From a checkpoint of a small mixture-of-experts model trained on Wikipedia.
Size: 14 layers, width 96, vocabulary 16384, 5.5M parameters.
Experts: 8 experts in each of 14 layers, 1 pick a token, a sigmoid router, a shared expert of 64 neurons.
Training: a variant of Adam for the experts, 603M tokens.
Below are experts of layer 5 (counted from 0) of a mixture-of-experts language model. Rows are named router (the router's row for the expert) and show model dimensions 32-63. Each number is 128 + 24 x the weight over its row's rms, rounded and kept within 0 to 255. Numbers have three digits each.
Before each expert's rows: "mostly gets" lists some tokens that are sent to it at least half of the time. This comes from a sample of Wikipedia text that the model never trained on.

# expert 4
mostly gets: "% |", "|  |", " | .", " |  |  |  |", " member of the", "| Party"
router:114092099109112113151099144119114158138131142108124132133121119133144150148116098144139117107152

# expert 5
mostly gets: " F", " M", " J", " f", " V", " T"
router:123120136103141163166100157114097103101138114150141145091111139120115128114101129133155139089163

# expert 6
mostly gets: " can", " con", " th", " Do", " As", " Part"
router:112151140138118123113123114070084105083127129144107127129112158134153145141184121145145125119109

# expert 3
mostly gets: " J.", " A.", " E.", " David", " M.", " Thomas"
router:137084087146127141124132133129138182112131139130095155120107141132106133143141102118164096101130

# expert 2
mostly gets: " and", ", and", " was", "s and", " and the", " were"
router:148131090137101143138138125098108121108110122161090144123129127153124101154119132095110099105134

# expert 7
mostly gets: " time", " support", " form", " began", " found", " called"
router:134100156135116124117117150124140094143137123153102134146126133132123114122156098179166102097102

# expert 0
mostly gets: "In ", " in ", "1", "2", " six", " eight"
router:109147110138153166134099109106118159141135115073124123079111146117134098080110105149091142115101

# expert 1
mostly gets: " his", ", he", " her", " of his", " their", ", she"
router:100107125181117130149112140140130125134175142134123153120105159159135138159136093130116152123129